From a checkpoint of a small mixture-of-experts model trained on Wikipedia: 9 layers, 5018 steps.
Below are experts of layer 3 (counted from 0) of a mixture-of-experts language model. Rows are named router (the router's row for the expert), gate (a neuron's input weights, with its number), up (a neuron's input weights, with its number) and show model dimensions 0-223. Each number is 128 + 24 x the weight over its row's rms, rounded and kept within 0 to 255. Numbers have three digits each.
Before each expert's rows: a language model's description of what the expert responds to. This comes from a sample of Wikipedia text that the model never trained on.

# expert 12
Names and table cells. Name pieces after first names (Fall-on, Wag-ner), common name words like William, Kansas, and spaces, numbers and cell breaks inside sports or statistics tables.
router:138086147092087148158168138115107142126155126122147138128131143089136087156115157115114126119125139168136103130113135101131180139103124144120108159096095100076110120143117098139128116106110109132154138114135091125107159137083130108187108102170141134138082137114072150160112142118175128106153113087134142151147150120156108132132132147115120122099126095144172098139158100150141141150121131153108138107182154147109138171088119124112119106094144103102146157103118124129134124123126107144109114185170141103176082141147103150108109129147099171092115117167145118094137106174138134116107176147138143148119151146163107142096138167142082140117137105125144090124092162149120148146155
gate1:118115117136157107128114128118146125089131134130113147109105169108111127087118159160121118159110121131059096139147172105133132123162056116140146106149142126101150140096134150125095085120112104126092139132131142086118144137148152109127129143151158058161172148126155115147137132156104100115142075142111124122137141145128129133122130129120172158129150120128128089089110119121117089137131150167135170096101151125149108158137082138164113069141109133107116142120119124143107107124101109098144162081114199123154152126138109151094109135123136100143151124095142100137155106130148109157136073086149102114140127136152138139092099123122145152098141102082161159093145091094106117161132
up1:122121154135116158150151141138129117135150160083096146148130165119091075114142144157176129142112157142085122125097104159113119109104137126169079132145105118117146149133121077122129151110131129164104164141127121154141138094160132112124128150107101133178154131140153103168160099152153142107102117132111142145156093136111120150152135122134150137148136098124120127134116171133096154175087132160124129154149152163129128161100111125146126134134130153107124035153151129127110170148182111092140156126129138146135108086085130125111094087119086154129134146126102143116121072125155076145154129147110116148150150145106131105109127123081177131124141095154132137119147141131130088137068
gate2:107152137109167156169072115137127149157123072125109107156124131111099097167165102129133139121123127148103123150150171169138093131132156176151129133169199143151142107127109124142133102180171134054117113133100114171120092108142152137135093124149114139130114134110146123139130105203110118145121119133164148119150107161122118165136034114090123135144125186116122138149133110140109129128107153113128132122130076126139100128138148179118104105113136142131144118143120174102119095130139151124119133150094131115134106147147137125127137106166140088124094131092117155125083183114135132152111106093105136113129120156127122113171101153100135117128145129139120124136125115129140108105138
up2:146139120141113076104112123126107153147077162136135145110131144097105192102128103115128113096146073138142099141144187114114136121101142148136185086155053129142137099126131135150109091100120135133144126096126133123109148108095168108099128137107120082150112129151126141111121101113120110147108120140147141103153108136115135132114123078141137122140111142112129102135114132166091103141121158120123118089168085136154170105125120153109127113053105136186159142130136141126147113096142134135108122106168151135153134145149143118156149165130134116116097072190126083154138163129171135116153111102147158134159193122120134146128133097120137138114104087094139132137135155131127111118128
gate3:129090124094144115141097136122139140108151160124118067110156178132174189111182145098112170176094126142103164118145126120113093130144129129133134134168157106160140153106108121123130118174136099145137112152138172148145151115150156116143164156138089152134140137145114118129153098124116126147129100072139125163086135134116089119126194144130079086127136147112114129120134108127140131125127137127112102098141113122129146109143125135160097136156155116114134106156124140090125128081092137113103172124059127137127133126147119141167168132104109146124128087166082172164118171123143116109148095134138116082141106147093108091145117132121174089131128147133121140105161102111119117131149
up3:120165128079118124126123135150122104125118178091162101122081085150098125125137135106150138091112149111090085119100135131189120124140118112114163170125127155108087111112132126134155149116061095162093125102117157119153079158160091121131092140151150134123089164153152084158138137091143107139114131124155143116093108131141129113148131111112120100110134117120117170121107134140097132161103146124147142132139151147135164160096161134143114090172128155122098125141163139126134120137141115161139128103135130130113098104171142133135050163093125128150171115158102145118103116117150136092117125130138138130165145136116131121166195143142158165113151142130101083096108107117119117119089
gate4:107098146101139138150134109092180116131109158141131134123124121145102142105129146119133103129121159098107146122165086127127128159097147141121133120154154127098204110143120141118108165155069123127144136127126142118152138097089163145071155153136132165124113122167134127109197096110139142113136156123113169152105136079122125152102109110108086105144182160128128084161104150147103145162120108119133100119143132141168123138136110093145141115124102074157129123097135131125136098125145147101114142177125105102082143132119098116147108092121112156155163209104105123121112125129138150148183124124127123088111089156127143073132153104152119126141111137122147103118131126087130131152149
up4:144158083113138145146093112115130139147120116126148161108143142116134122173152112117110162118156115154128177143122115143139135155139092127137125127104144129141096142107116138121110126063115174130131110072141159126147146070134081135116142071107168112165139134143110140122112103114162132095153194145124146101180104123125144117109137129098108172156165124138108153142099141160121107106100154129148092104110113136130117105130151167147130115134145146141092105154102112131109108116132099152151141146106133151152086121107128130148143128138133085124125108146163155152140073135119146137114159098089085088140150149179116122088093103181092115116120120116140115131093116123076084140170
gate5:141100114134120099134098115137118087149155154111132138101137118169140117123151109137135067149192094107132120106129171153157146065127109137140107116145145189126086125129134136133160140116142094156121167181114125149124089175149135130153129106086190162123163111123132103114114152129110098125176106113109124129097116107143145066154084138129150122166128171158096129130119133127152150120139139111092184139108116089099100135143139140094152125088149172133135119187083118107107140121146112111128140095129142131129106139120123103150136174095152162128160137141132108146145141117113141096133118126118095147125148095104126151109127119137118155087125120138123130146121145100110192147142
up5:121124128124123150148138121148104085111147153142118093152147145089123144127162132106145147098132133139178108096151135144144125145173136107152119169108201169067145117163099145133150116103098099133165134134088133114145111106122162123112094136137086141149151162122124111143117156123163132116115110105105146143121120144144134087134097130143141113141109148162125160136134111131159167124127138113107142109112127082130101140161161139131107166154149166151101104098179172141132114136125124075104128171121139144107116122132143120166130147075176102122139126120125109167127105113130145157146122120077107142095068165094124134161106112134150119132105147149175102064118157098112120087134
gate6:146130149123094141151135128111158109081137122155111145102117127174149175150166146163130125119106132126119133101144142104151180125099174104111130143154134126171113105135133136106084179146146141103140188117141136126164125126153155135117146148161054119152131130148113084108147134166121104127128171114134098117094132094114098169104072119138157136113156082104120127111112112095114140107154113127147143143132151103111083119126106149141112133119089120143133118129149121162120142117131136109121120073084111172125147092063135171126107111125138152117130143150147125140110166186118121128162142143144104140129152128138134136115115151162131081117086097129156129118098126155102109140192
up6:150107112123137083113159132125165089156088159127124122110112079140123175129125164131110102127106139143102148130151190138110128152137171142114168136105144147127132153118071119142091098170127157136102120105100131119131159112148106129161132113136126158120150106145104112146145138099146192110147142077141162083129135125127154152122167099101129110099121154098117155125111118157106119113102163135123117143142115142126122097153088120127150175162147102097145124147115128122090083149145096110097137140136094114146134123148100129163095139137107141089144102101174074114154102156138171123082092136141144080122053106117115147101135146150140103124118107149094129106113108119116119126144
gate7:106140093170130100149149132110112147118088121166115159109114173115114149138110109110157120121090155135121138140137141136114167137132071125113088134161054203162131118141141139145142147132131127116134131065145127126133113114124128130119120123150111124135107087070120116088123138118146112149121140160164118145139132120164100140137108106109085135134129103116164127138119099136133140141154110161142115125137131153098154111107148139152120123106135089145118125151159190107114105138112096191135147110122171168148162129077120107126145177166134145135126139090117127118107118107149093071127091150142150150152178106117161141102144110133151196126124128157144140151165092125118146112152
up7:126091147132120120121121105130135125115158105140157122160136139159167170160093159137145158146112171134141121147120127088129131158175139090099137086064095158171107166110161127151135192107136127128139151125086084150143137129093151085122130128116103128084128109111123114091130130122140112150132110121126121143143106145137103122136204128121099072093107120118095144127121153106096131152167100150109103138123130157123135124139164162124092122144157160133136103141110127121142143158130135141111117121094168114089141107124116179132119077129132130129125125147076158146126167107140083107104163166099132139099148124177104158115135069134126127133120126102087173126145147125113143137129
gate8:170126151124130133140130156161136146138111119133093107148099174144086079135137096159110103147127128136119126111144094130148122132102184128114100117145081160138141142131097119125097146159135144112121152129097135136137114124160101113113073095094121147142146141125144089112167097107092106103130112076144124151125137136163125113122103151099131126150130116154183100118129155166119110145127114103148147141134149109166107111107159080158116126126084116135124094117129122126170098080131112128168127106125138157124164126155153194120115110109152099098107140113176184155151121139095108138088100109093141101124159103100139130155132089072115159154151127150170128135139141127185136118150
up8:126132171113118152146122101141139074108133066121116120140111120138102187126122154137117131125149138131114113092133148155133142094117141138165135142148167115085154082121121121122142139144178131151117133160113144128148090147127126112127179130119038174144178134114137144136139154137121143148143170148118129124140117128135107168146106124104140155112140124142163137092127114112160147132113157166102083084160137135163110150135123076117081147122096141087106145137126123107122134107149103165106088125130137144140117167086136145141132102180140097164109142130093066150110145151105115136113101096134102129100098146157091147179134124124181096109087148138119145123128121125117139131118
gate9:115086154129124172163089111103067141171102113154129106145119094157106175110142125124100137089139109128122097156151136080118095104103122120149134128133109128163122149132166126145085169173118134161132133095121139158150144135155114114125115156147129111142138176165121131130170143132121174130155157162122099136110130149153104094114157118133135128134130089105119112115167146081143149124133112112146089125133097121113150128115116117147121142140090112157076143122117167134141106141082104121168127138157153146116107155157082127117159149114138123157122092116175124141135088113157118147121102092135156106139178120159144111116129117118158042105110132181154147126148160125128150117120
up9:116157151126136125096100130153100111111085137112130124147131151135098156165116119112131152107099133134121140100155097164159155121131192136081125138088185121190143104146127126154160153070144081099148109155051142108153136116141133096093108168133152162149134105118143140135102131165124141143125105097133151156125151139106150154148146110117108085132141113072106120117086130105096069105151116114101109144103156126193130121155093117138109151137134115114148120118158091109114161137166154098120118131147135137115122133103147112146148119136116133144156135122104160129104108157127165120084127100129149091116109121125128185129127118085141114149152161108123124119125107116113157168141
gate10:189135101142136158094080133161065131129126116127114122129116108128099178119121084113108158132122109126120115140143156157140095097130099145115171164095107097122131160125149113123128133132171070136129127133097138120129090144155091176115079118151071124118115147148166147144170170116122114146126150150151134152153160115130163136125115130146120131164152144139135118142122137131125112174112141089138136161122099125129184129155119117100128146101139115141117116172155157116176111113149136109124127151109113116125121102153098104149090134147101111150136095122130159130144170153108184107116132147133124121133123133089127127079180147074183118146126115104154120143179145134094100116103
up10:139120153122151143127128105147126117133125121092185115143139122104143160120082113119113087102179131127077113164138184126133127157144137149165182129161129156097115154130139128104066141050168123141126105135078127085119165150119123156119079142150107107125121144109143107100174122124140101108092105131137120169132147117125117133128093127132093129129108151150109131120157098148102155139149105153155135148071092122113140116093125142143165133140133143124107109148135127155122103138109167132146157158170139124094097130165114101128098087162118139126115143136069106100102062130136125144109124115109131127130121111113115160106178122111153178149146110163145134148138146107131103122145
gate11:119104158143149100106101126108129143139100166122128156138122121085121152120147127155112132104144078151106081133138144148121152165130117107126141137111117157145088157143140104121086150095135158163170133119154124128157130106107080139130115169135162118131120103125166152104127143112124094133134060137109158099137137132114115136103139109104110158093113123132115185131144149087143156100103116113076091108126151107082139168110144131152114127111119158141128107171132116137136158154123091130121115093124145105086162155122140127144126143124128126165129145119136100100115202103176145120182114093144171107125112136099112127189091105119174130101124111174105131124105107078112124122159
up11:136089141138161111160093176112123125133149121152146130108156109142107143140115150112091102116138112116150097142138142198145123120093138140122099181124098119097136123124150117090090147133138160181095142156125108125139127137129117128156118146142200113150149146187151134142088154095059115152157092126119117146127176154124151091110108116136136148131113168149125134146134106113124126141159132132091099122097094144098145117111110087168123153100154108120096173142113135094125107150126110126118112094185149130128152142083124143126116065169108127128100117142140109151118118159135139120114119141100133108079128151181124113162127134141152088117163118147122163142141125170122159114140
gate12:120092146142104119144144124140139138136121128119131097114098151132060142130093115097171071128143176108144097145159143102127117112094154115161125164137162135125099140106099161119121130121107131111117153141121174136096131138099193158176110126158124114122110178125163132116093137105082145134108162161093110134133139155143117138139174152106146115127122122118134178106102127127099141102146128126127129123136084118111128089096156085137103126146099122179142105128121131135124160100107122128155144093114166090119121132138128120115116126115154087144128152132095147114126110141110128119162048095106153138158203128114121100145142107116082136106125144161139138146130097147069117095125
up12:128158152149131129153093114111125150103126094088144118154128137111140109100101132114106118138134148146133111131133094143103121114135159117107192174142091095117099086139122156164157101092145106097177157159173139120139129101154155133144113112125129120082153137136124150144135131156101138148157118123109134099149115133152090130143161120134151118143150140139126155142163174125141153126101145101112152133107126143080103145116129121132088166119165128151132110130131174112116181066140109133139125132122129135109153128118112143092148143085113102129117100126103188116104176120166085091109123132118120134129183105066151111116136099126055117107153121119110132149160093137190135106124
gate13:148157133136125100114131112091105117163131169141109108154134142112084088140154112121106132112121115120112134165155137106140117170166115129158120143123131109171145140141110169125119095121124141143115138106122158129110114142093127136095181129158177082134129166102097128103115120126104137118125124090167088084151109137174108114075088124120123155149151102138151153176109132116106163113135147137176146141150149117142109158120127108116099057149131141176116133136121123131151130126141136165119149079116136100128132131168149128131155160122137099112137129095136146132125201131116099114145076135114139133146151125058144101161114109140125101136144134140131131104134122100208148123077
up13:141137137079114119154131133104118122110112119107113120140131127151124174180123146113124091133122137094103111117103138103176109122124035128164172136133127124131107114141115132103164149094101151146151122115130137139133102128108105174097146146153141161116123122142119132182170101108110106098078134110086113152083103146189085106106123154094160086131139108160141117137135145128143135101066152132123130154098172139160117128141123135093150117119121144083135095119107115117127127167121116082129138134148093135137144131167119131111119153087091125109135131153179121168153127126130124148115185135139149136121137137153118158149101095095115120129132172157088138154106143115135128078159
gate14:098173124143131102160155123133118127141071108094151129102125141133129218098139121113175123132125132125120124126166116149144122123140106150114118194103095105132124104127121124111136109120139128121126127160143140195154103111129133121075167148108117101122135130102115136143145164109153111155098157115135081122105141146124136150161058141105124142118145142098133137094113101111110092113116162115096141133157152077121112147128115145121171158098100130125082144133135142129123129109108150129138167102086169126155130156146136156133128072149107135145107128112145186098105103107100110148136159140127109151098095157132169148123105123158193111129157144141132086122121162124148096124147
up14:123115133139155131119099147092125159113134118091142121136134114117161127133093128112103142146139157100126102089139106124106159143116174127109111167092176120190105118166073096110072121084148129121128152120117106131134104150123134126153134142151157082124149118148125122102118135089137130160080207167122130109122158118163165099118080133155164141139187122082119124104133126082146166134137154138153144128138159104117086132124137148133093110148137141143141096145116141105140168122152133132164100161117115108091153119139116140111131117091122115121116118134132118132085106153153154168121108114167133098145157128122113131130150127139157099142154091113147166094134130107064129121077
gate15:085146125162077118144120152092106123135144145132119103129121187099125102144116176160150147128119137086070163120118136188143127142134112129109154137131120138110127116146100121111101175103157132094169129102126121158141156142168172152104115151153119129123155124122147167101158117151152112115126108104118088123106147150091147150147149085093128158121119118093091125100089152134111132147152085156123142126118104112132122154144147114131126075167123107163112079103116126114131131115116066140131087137136114127138165154097135099090170128152164102099157097143139094135164154112126101103140117138104123116075173122116137109146152126105141146111120191130098168141121104125130129128115
up15:118133075166106112122156105107136133122133122129105126166142114133145168105127149157151173122117154147141146142119140102157132132085150115096151103129160130131110140148154144147130111142133132132114120113117135130151110183131146148161092123100116095161117109102125127125096170146132113123163189149123156114128128166162116100095177124107156117133115117140057084145169136129139153100101143113134117131085163085152143117092118171113131125120124121131100147113122149103160122150134151115137156131140110128155140110113114107111117146101105143139165140064089180117116124118158135141097098077140160099168051126178122153144122132134088113147156131096129127143154086173103139103130
gate16:118120108124139151115116118114101117123136126119204152138143125127137180118084155107147141094095126125104149140162116096129132126096213156139140128162150186143127148137095157135124135153104102164160131150086132132140132166146156123127139106108144132080164107122145105184115121122159173124128082131120121119146095139131154106128168165161166127152119121102133096136111174108120086138126110135116134119113104098094132120142124106125104120152080117153140133129141143111095126131103153064111174101163107125098126094163155117144108119071129145143102132148138116124130174140107153131129135118175119142175123152092118103135169148109121129123164147149145137114105095130149123088145
up16:165139068098125137143105114129120149126124108114155117197121152142145210121123131106138077153133146136175119115130115116131140151123163101146127137137103139146157133138141135185102119087086142087122108174151089133095098111104113122097118126138118107108124141106111121130128138133133103144134146160105164128138108122158132149132112130142093120097133137162168180126149133152105147112141153097154133097141131144133144109099144113131137132099147100129123182111097121119101146114114143139079106183128134134120133157113154111113071121149117136145114162122147124120075156110148157165141078132110112077118120127151102075081139116148114141111105154129147095146118106129185137102172
gate17:131138089132144137116059149139099144120145122139142091136099131126147162129118142140168099144164149113131091150139153161117120135084185179078148160150157087179132135144102150124080134134127147144116125101153118097125122159133144119132110105150094165135118151134132124101097154107117123091129107132161126086110113115135118108108098112149136104159132180095094145111102122133129118124092130107152100140113120157095155152178112098135129127133165142122131163101128149123151121078135135131126114139113109174104181176087126096140119114158106104126141118131130154103109134105114133101160097157140104143088080123138165093167104135126152166104136107172157136114125122093157125156160
up17:085126134106123138111114118144130127143138123106150166087095146152131103116106132174137136162138138103088113151114117156134137156167166133135111102124193121122160132107135119147130144069149085154129151166111116120101068144106124104123159133110129178111077128092120130122146137121164125136145159090093136096097139127143134131143107099136152101109126147085147110140107152098103125138127132163139136148123152091080140107137158172108108131124132178091137121116132095148121130128143147139147134127114111162120156108129152106120145146145092162140149090134080149123143095177104090116108103128126148109114193113132129124107102111096091110090136126105153110135150111105040103115115
gate18:160137133082144151124149121120146129134152152098146084136150121143157103101153165165168099128115119119115112119145113096140152144135144129139117113132159182148125129131107107160121151170158099139098132140149157139105134144124100135108186075113119089110118166149125111100097127126146098124159130148114144092052133128145089102136138079099151112168114122109107116095128114131091094147141113134115137129110113110114138136121176118167137137150125139127109118146080112091125175118106156152171111136091108165100103169136121142099123064117141148141170108124087191134124165159137132132123093127097137102101117116131125096099166125111137169111128164143131122119166126104138168120146
up18:139162155109104177109125117079119109093099087169151128120146158107135088135172088130113149103149138120104134104103154117146105111084145131115178148126133115091147120138146155132104120121134122190108125115156134102118091115119110114130129129106185111117117142120101099105122121108147104173168120166182150132121107108189121136136062139127114132106167147136127156104128116157145119153116149103133143106142132168144111110115163184090142122102153174119118112131141109144118175143136149120097112133102111179106150135088115102122109129111102133108098111162148124100132103080136127130159084129093085162128090110172128140123113153127160134135123142120125107116099129143168157134126
gate19:155109119155166126125160079120111147135140115148111150134147108108132085094137134098158107173110115114162145106130108120111112123109130143126145160148115113137136175156159117128135104147126127143115127134132112171148110110113102072143139136089087134138108120131116147151111105144124118131140129166119102121138119113135083125097135129109131100117126162108104108109123102131125155171102121112145123127084105134165142098138147200108094101128062159106092148107166124133068131132107140178193128096188164135123176157134154086117141115132124119142120118162167145217098111116131133115138123128126118118126108155111161121126155112132148085172079148131133122143131111155127108124133
up19:090140108121154116138125120150153140087099131117124065175108114113142083140163105112126097155114081173121078094151100110129165134128090086110174159136154162100127060156117117118111148166093123106155126112094097084131128126104144113103084135175071152124140131107128149111146142113134139163148092142093127097109124137113142147147127154141121109139128174143114101089168166140116142164148144120123153127110140161154138160129175106162147137135117115139129101146134156137169138155165139127081130128090127099092125092130115133137142118102130109148134109113115079106131132155123140117133151133109142137121140086113108086108158140140147162127163150105137139140127128167162142141100
gate20:118130114109145109118144141110135094125091126148138122085127126150116147121115162137117151134088135156146133114101138129078086159103095113091109139147142098171099143108104143124134173113120105114148148140152140161145109139091135113085132136053125125111121132117105143132130124149114084115114075169089139109162125134138110148149151108145179092093086098153106133145124102105108094153136133123123106142155143140167077104124103095161135144132117150171140153156107138090127150124134115120143097171093126148153109111123162144142196180124127103142121138128153125141076128176158119137128062138101113132131084146178150149113158143144141120117114117141108129143133148156115081119112
up20:122117116183113103148178142171147160119148138126134092145139139133173084139120153114130151142107157133124152177141138129105115151152159088121112083133096144161139138125115119151096116160157082116157137127139082114090136154099115143140151115109160177131124142132148102130115070136112042126120117130151096144175104162119112153103121133145125110169160131138129100141103080124080131106147125102106163116160095120158126150076136079132100100135112125168157129114162148114068112138119163144160147100156130140139175117152138143114135122105127095095140137119089108135140122147138138146134112114134148120134111157132119133105105096129110136117170133096088138096109148120149128115154
gate21:111123126163158150116135148133134107124144124092123080154125114134118094136140113122198129143097126146114127135120108126121090108140090086117124136095096183139169136177134112133082152094116113157106112140150140086129094125130133163167116145134126120112127134150145136140118128151099125125112149153155124104169145129137118109100147148123105123139140150100093116120168118130140124118082155131158103120113173139086156096118136126127108112102133162145126101142102175093086096128144127143147105104094177111152169111074097101153115151159147114111154094119137107073106151103127151148169110134127113107128126083100118149156127148102146108177111128088086177129151161160089111157101
up21:112112170116132096109128133092152127120124156172104134116098126124117074160133139106136122143127137142146138056143167133132125084111148145109124139110126146121142149118097145140084113104100133192125150157072121164156156132143139157158148126106157094101132102122130132085123111138153103115143145147120140142162183099083102155130114128119118129118083106139125083110128110114123108142092138162094129127136099186150156155125122110160142140148133145134159158123113143132169093125117115140171168145146094130120100105148107123134121177138101100152117131118142132103147108072097121149105145133155090073116123179134144140096154105128144127118092140115137112150083099133086101142089
gate22:139143134111125123136120130102114118092100122138131122128152151117107079111151200105129117111120137125093121121164111158123121131144128155125094140124090120132126141130166165117111102153129148095104136084148131088123121171126120122098134127137131141100098148140100131116154096102114126161098073134131125136080128166103172147079093107137132139131170151121116190136099110097119114113134106124145189119128092113141126150101160140134162118104150128134136168120153122141155123124130147151112181122118118092118133102111167145165126141088133116142130118138157111142097075147127138126138103091139125135155162088079111138142129102118146061097158140126118132113095136121200083082087
up22:157077157166151116158122134162129145134148099145170134117141127122119168117130113130109133102111134160088170094134167150138104117128120121098107097143118157106122104101123150138157168088098115131119089081138106143161103162148145131125130159095128120150068125143160067108145157120081114099113124133127147126142127129139102121136102149131145130135120087120129138132156142128136148145110147103162142162084088104120119134099121161194157158127137121132130148119069173122120145152112119092156130143187146130158142169139097102121102083110134129145087111101089085124097184110097145160143145097127116135128160122139109098115126128139150136094152117135108142101118134093164146124156
gate23:081121132087161118105088119091116105166130111152159128129145164133155128124148094125144158120098156100143127118141120135159154098135112146134158146137147108152135111105132182088131149119104138177114155176084180131138141088157109152122122169106148148165113127152118134074141112154095157139128157114125135106153083153131110143099120162140116143098149130115164150122137120127132135109176122139076115129089109145144127156153128141093078190094132097149146118164087171128131109110111100144127101148123092090171172081110135113165132151102127119155130164091125091130115137080144123134124127114161104145142109151124112140127133161166142146138120126138129082135121146114153125104125
up23:181162181116126147112114149141093127134111140099138150116103094130141101134076134127118122161119099098126163119098143135131098155139097160121115108131088132184136131103084133139098166135141126114153144160140145090070103112138119092130123121141129093116193138124145131109110180116164136130106101135102135142104136142153136174130130109137185131114156112087132174125132154096160130108130145117095091090121124138091093136114141156111134122123097148115134131140163093134078121149102118111177120131096136143144097104144113136107148178137099136106135128083123137143128178125110141136097103112085128142095113096130097109157114176147099171146123098109100147135126095129120086115125
gate24:126145151115099112144090083082137174159115149170143135165106135153104143139174112088111163123115117141110167144135133119134096083156170131147149113141128098117145130112097132124124118077139124115139145169084122107161122153163143141109131111114143147117149115123163116120118104138184100114109147089122146132107090169083090134106130134135151123129104139166137140139117155150125155148110117131125090079100127096099092152110125141113188108107109148124167151132098153126110149098087132107142103145124154101083103136148115109137168128131162127131101125095171117094099094080118114122159120107072128149124120126127127122137179114109172126165145160166127130082147121134137089132127
up24:146127104118142124149136124127138124140129084082165145125161132163132135123121149065151122121127137134116133136084098092160132151121140127149114142147139152107133157101132150128166152146120124106126109127143150090122107103122138090107124124156111175112118114129101149109150132105121111154170111154093089092093124111146141164126133164134097127205105091095133101173110110098140088108079149152154127144094061182133127124137162132134143147145108130152129127095129146116120084094140137160140122165095118142120093171140134124143143131138155122105130146128167155105138093141143134117146121138114154143142095133145142171173156107104129131102123127135099080117111095148212144090153
gate25:124148119141148170090130143128123120106074072115146128146142172140113136132139139117145168165117125144118146151142159133108121066140098180121158100122122134142130144132107114107113113112118162128121076123106150103108152130145123098107132122121180141128164152128143121130135109163091116109142102134149173145116111153154070155150114130132146129120142104130097165135144135109136095100161151139147129110114162110189161118132150108105126170126126105155135123152133190095119153146118132106160144092139105114130132144093152129166108154069128138192127151080141168099151088142106108092103148147082128151157153095085145111129105130132167113123132062136132115123132132141150128110132
up25:095140118138132122106147116093140125113112130146143093125144124128132072139114139119111145147110161191151137191099093132109096104140120110120120118130192153122153133128099151156100086058103118145174122140133122110082123125080142107134130175144140088118110092136097134081124126114126153112111160129129107125142119162129124107126137129197103098143093130131130124125109116139155123142169180135123153086124087132079131116098166146112088147123110121153153162107117129145098138117116142127135143124144126087098159160123104103141137141128100142146145101141131113170097184113140159137138137128110098115137048143142101145144123085142137154161114098113120136155109096129114117139126
gate26:102119105116134112144114141115170108136105122093130130168158108106133167155099126136138137147072106102154156145159164123138128109147112137117070072143156159156148131094143136076109075202128097144155120133119127109122142136116170116143122141188097114148143174112150085101123114097143119111127082139136141139110153107130152093129153093168108137136119120124148159141139147163131104171102133091119135123118107130128102145149120086118122120126101145179150134134147114148117129107146099120138135143116112124147094121101099114134136166118112083126101111123137162128125183120178125134132143088138116127135106155124125158110127140152118112133158143098116106174129096173048134142147
up26:135162126135130126131148116134120160132114170125141167108110160128159097126126107116066177119101107082120144127158153166107173151109122114154189109157127106134122124143142111122116125140106136159131107147119104159141110180162140100110125138132090160136124105111146137148130136092132126134161130091095127125157150139155142138126167123109089137112113134143119119136144150143127102174165123121156109130112162105130143181133151131132120115090130167101110124131130131157122130141126194061155128135097107128145114152165124136130103142091082090140094113124133117142106073127137154102134097112129173089145115132118149109056132166109151130129165146135165138126095112114185109074126
gate27:114131134158109132131110138115130117103135182072147114104118130101122139098118153169140121125106154101105150114143142154100150151138081158136153108135152083174122137153148134131136130160112137144127135152104158129140129151100127114152107144119106068137150108116153150102144132141148143100164084159118131097107075122113121126145086126129133113146140125158136137125117154113084120156141124153077103113124101136123104112166125161138128139131085125123088101111124171094111093166124094132154144102096128132134175137097127172126160145182143120154152082111116133165156130136130109140080119124146136114142075106118136132157162078133137144159173145111150200080104115092119088128133
up27:134156126126104123101143197114173156098115110109112165114084139128091133139146132132155126158120111135137056126120142167133096144084162132172147147137095133106098159132136164103092154171090138099092118132165113138136116128110134115153123124116086131111134091150106134115142126115147118114105122113112114151111115126175152133112179133132168128121178126160132145115134128130155137140130130101137101154066130143152117132121116132129100118115092106134130145173144143087176118123155120135105110123132126122132094129095135097122081130108123121098133139100075104150122117132085164149130098138147133107110141111101121118142109166169135144077089110114086177151103099161160150107180
gate28:124122144136142138108105142138150132116140140156110083118110138099114121156137149156153122112137156110124104132146127123120105092140140134159102105115171127179123151151126117132128137145087113103140130096085181149119119143115131128142142088112142128146167161142173134112153143167148136138135056150128136147129112116087135174138088135101136156136147130133134179147060147082077123126083156140140111113144165135132124136103111111129146126128155170126143098131117130136138129131114145077088112134111198101135188127118109117125148136100138098124098134151143123180130167157113140123179120119131167118132124130133160070147132189145148152168159142131132152124160110174138106094137
up28:108113110120093150138134159117133088114145125160148077143145091105132135119115140127177173146116142104156119089130106162092099128109143114165171141163118152101159144131146117142132143137118097145114088107160129055095169084135154076107125119132195121134138146131120142131081148114124104120108077128150107101137110186125096138131136107097141096097115132111082162119152141103153137113130124104147136115155152131152129071126142152121095118158163136114133143147133104124137118150120114156150128132148142127135126152159081114106118121101144141098101108136093090101124137089149118158135135118103099102132203141150127121065124110156139102096095130130119125105169128140111122142124
gate29:144121116156138166100094147132113111123118126161126130136134119159127152132138127113142182136113143121093121122089126128134082132180151086127117108132103095170124133135158104126160165129112108093102113189082149115126111088143124114102155123119080117131085106156116145123149133091120128091148149136159126165125151102157152102138129163134157139134157114133137169100126155150114107109158091161103141127095120117098170125152157116124101149130094103115131149179147141091134144121162136124090184120110116161145174096117172137125140093122125080115139155126062181149124174107125172142116127107111112141139157142130128150163151130134157119122089103141147141138124095171118146139161
up29:150112117125124113150098141094164152147164128073146120119123129144117133171113115143161101115097149122133127099116122113172125124134139105094162125145090148171105118134130096137155130099142107133103127077145112106114123130101158147134139163126151110121166106097129126101158107140166157082102091139160128140121125130122143124121084097123093120159112124112147174147159118070146156129128106096124176155070128106117127112143151133128161116122157142146114120090134098109114112122101170127133087121114151123121100135087151125133101075095120150117155107104094124170141189114123152110106122155147160128123102132147122136178124132147097149111140097131093162108142091096182124194147
gate30:081162154144134097136103110132142152101156084141108106128147083124146112094124119139121145082169168102138114085124109119140096112094152136097139151121142129118146082114127107098142141132134137099089144187181135104152102088137118129143168087156108144153149115150132127100148155130157135108128130139126097113105098109096145185087093125102123103147115155128081110136130082139113145155123122120188151147130082119163118131162101153139114155115130138126120107142166134157149114117123129161134158116096151108131146134091175138122074127164094124099119115105092187120135115112124116179121147123104133117144172130156074115140142140098149114129134145141132163121118113129148084122137
up30:122091100128100120173091106160143108124110150166110083136132105139116121141124137133104125133130084130129167117145098038099129194132160118157113138132209107103131159135149113123096094113097144148184146138093149087087139122129097135137116127116152097134129127126119083119116125107095090154154101098166137145155145139141122096137158094130158126091148123166126131139161138125121112132131107115163116149089124124102137126135150149127089090134156159121143122115146130128123125136100112143145141134122108116155178114120147125104105138163137094105160113145133151167146112086111149115158132127109146106117166148113119154093137069147091091143118118163122136157098126170107145145108
gate31:102155122138118129122118110130099098132132117140163094128117102197135102134116140134118140145122147118163142116107158148139123111126089156110152148157145129159138166148099121119112126112131122124094156112131198130117094102134116094109170098080135139094133135135129122128160162143124139167129158137183080137166075124147100112119186094089123134100125150093152114134144113144110101160131161115136152124105149087099119122135119160208127135136102108177101153115174122129130120108142130152123136114079134100116094132120137127121127159151122118099149123122155138091146110133111090133130078155154118116150177121095138098141119146144092131107149129097179167102147167149140128165127
up31:129139128130130167117111113158141156121098104154151112145112116103156126119124098155134129148127099178104134126134151117184137121184135121092153080109103120156158132081109119138092156117163125116123115117137113167114133128162131127131114111115138076173144155116144138158194177147149164161145157165093122087134132141091149128155118100119147137146150155130125153164151136114118132156136113116131123162148112088136110110141135120098080121094142135124138151131155143113116148102106149154130163120162160128113103084114117148112178130147108102117120089122109168143136120051105113171136119100153134124110149153137138119160141143145130085114114160129142077140054155131158146127149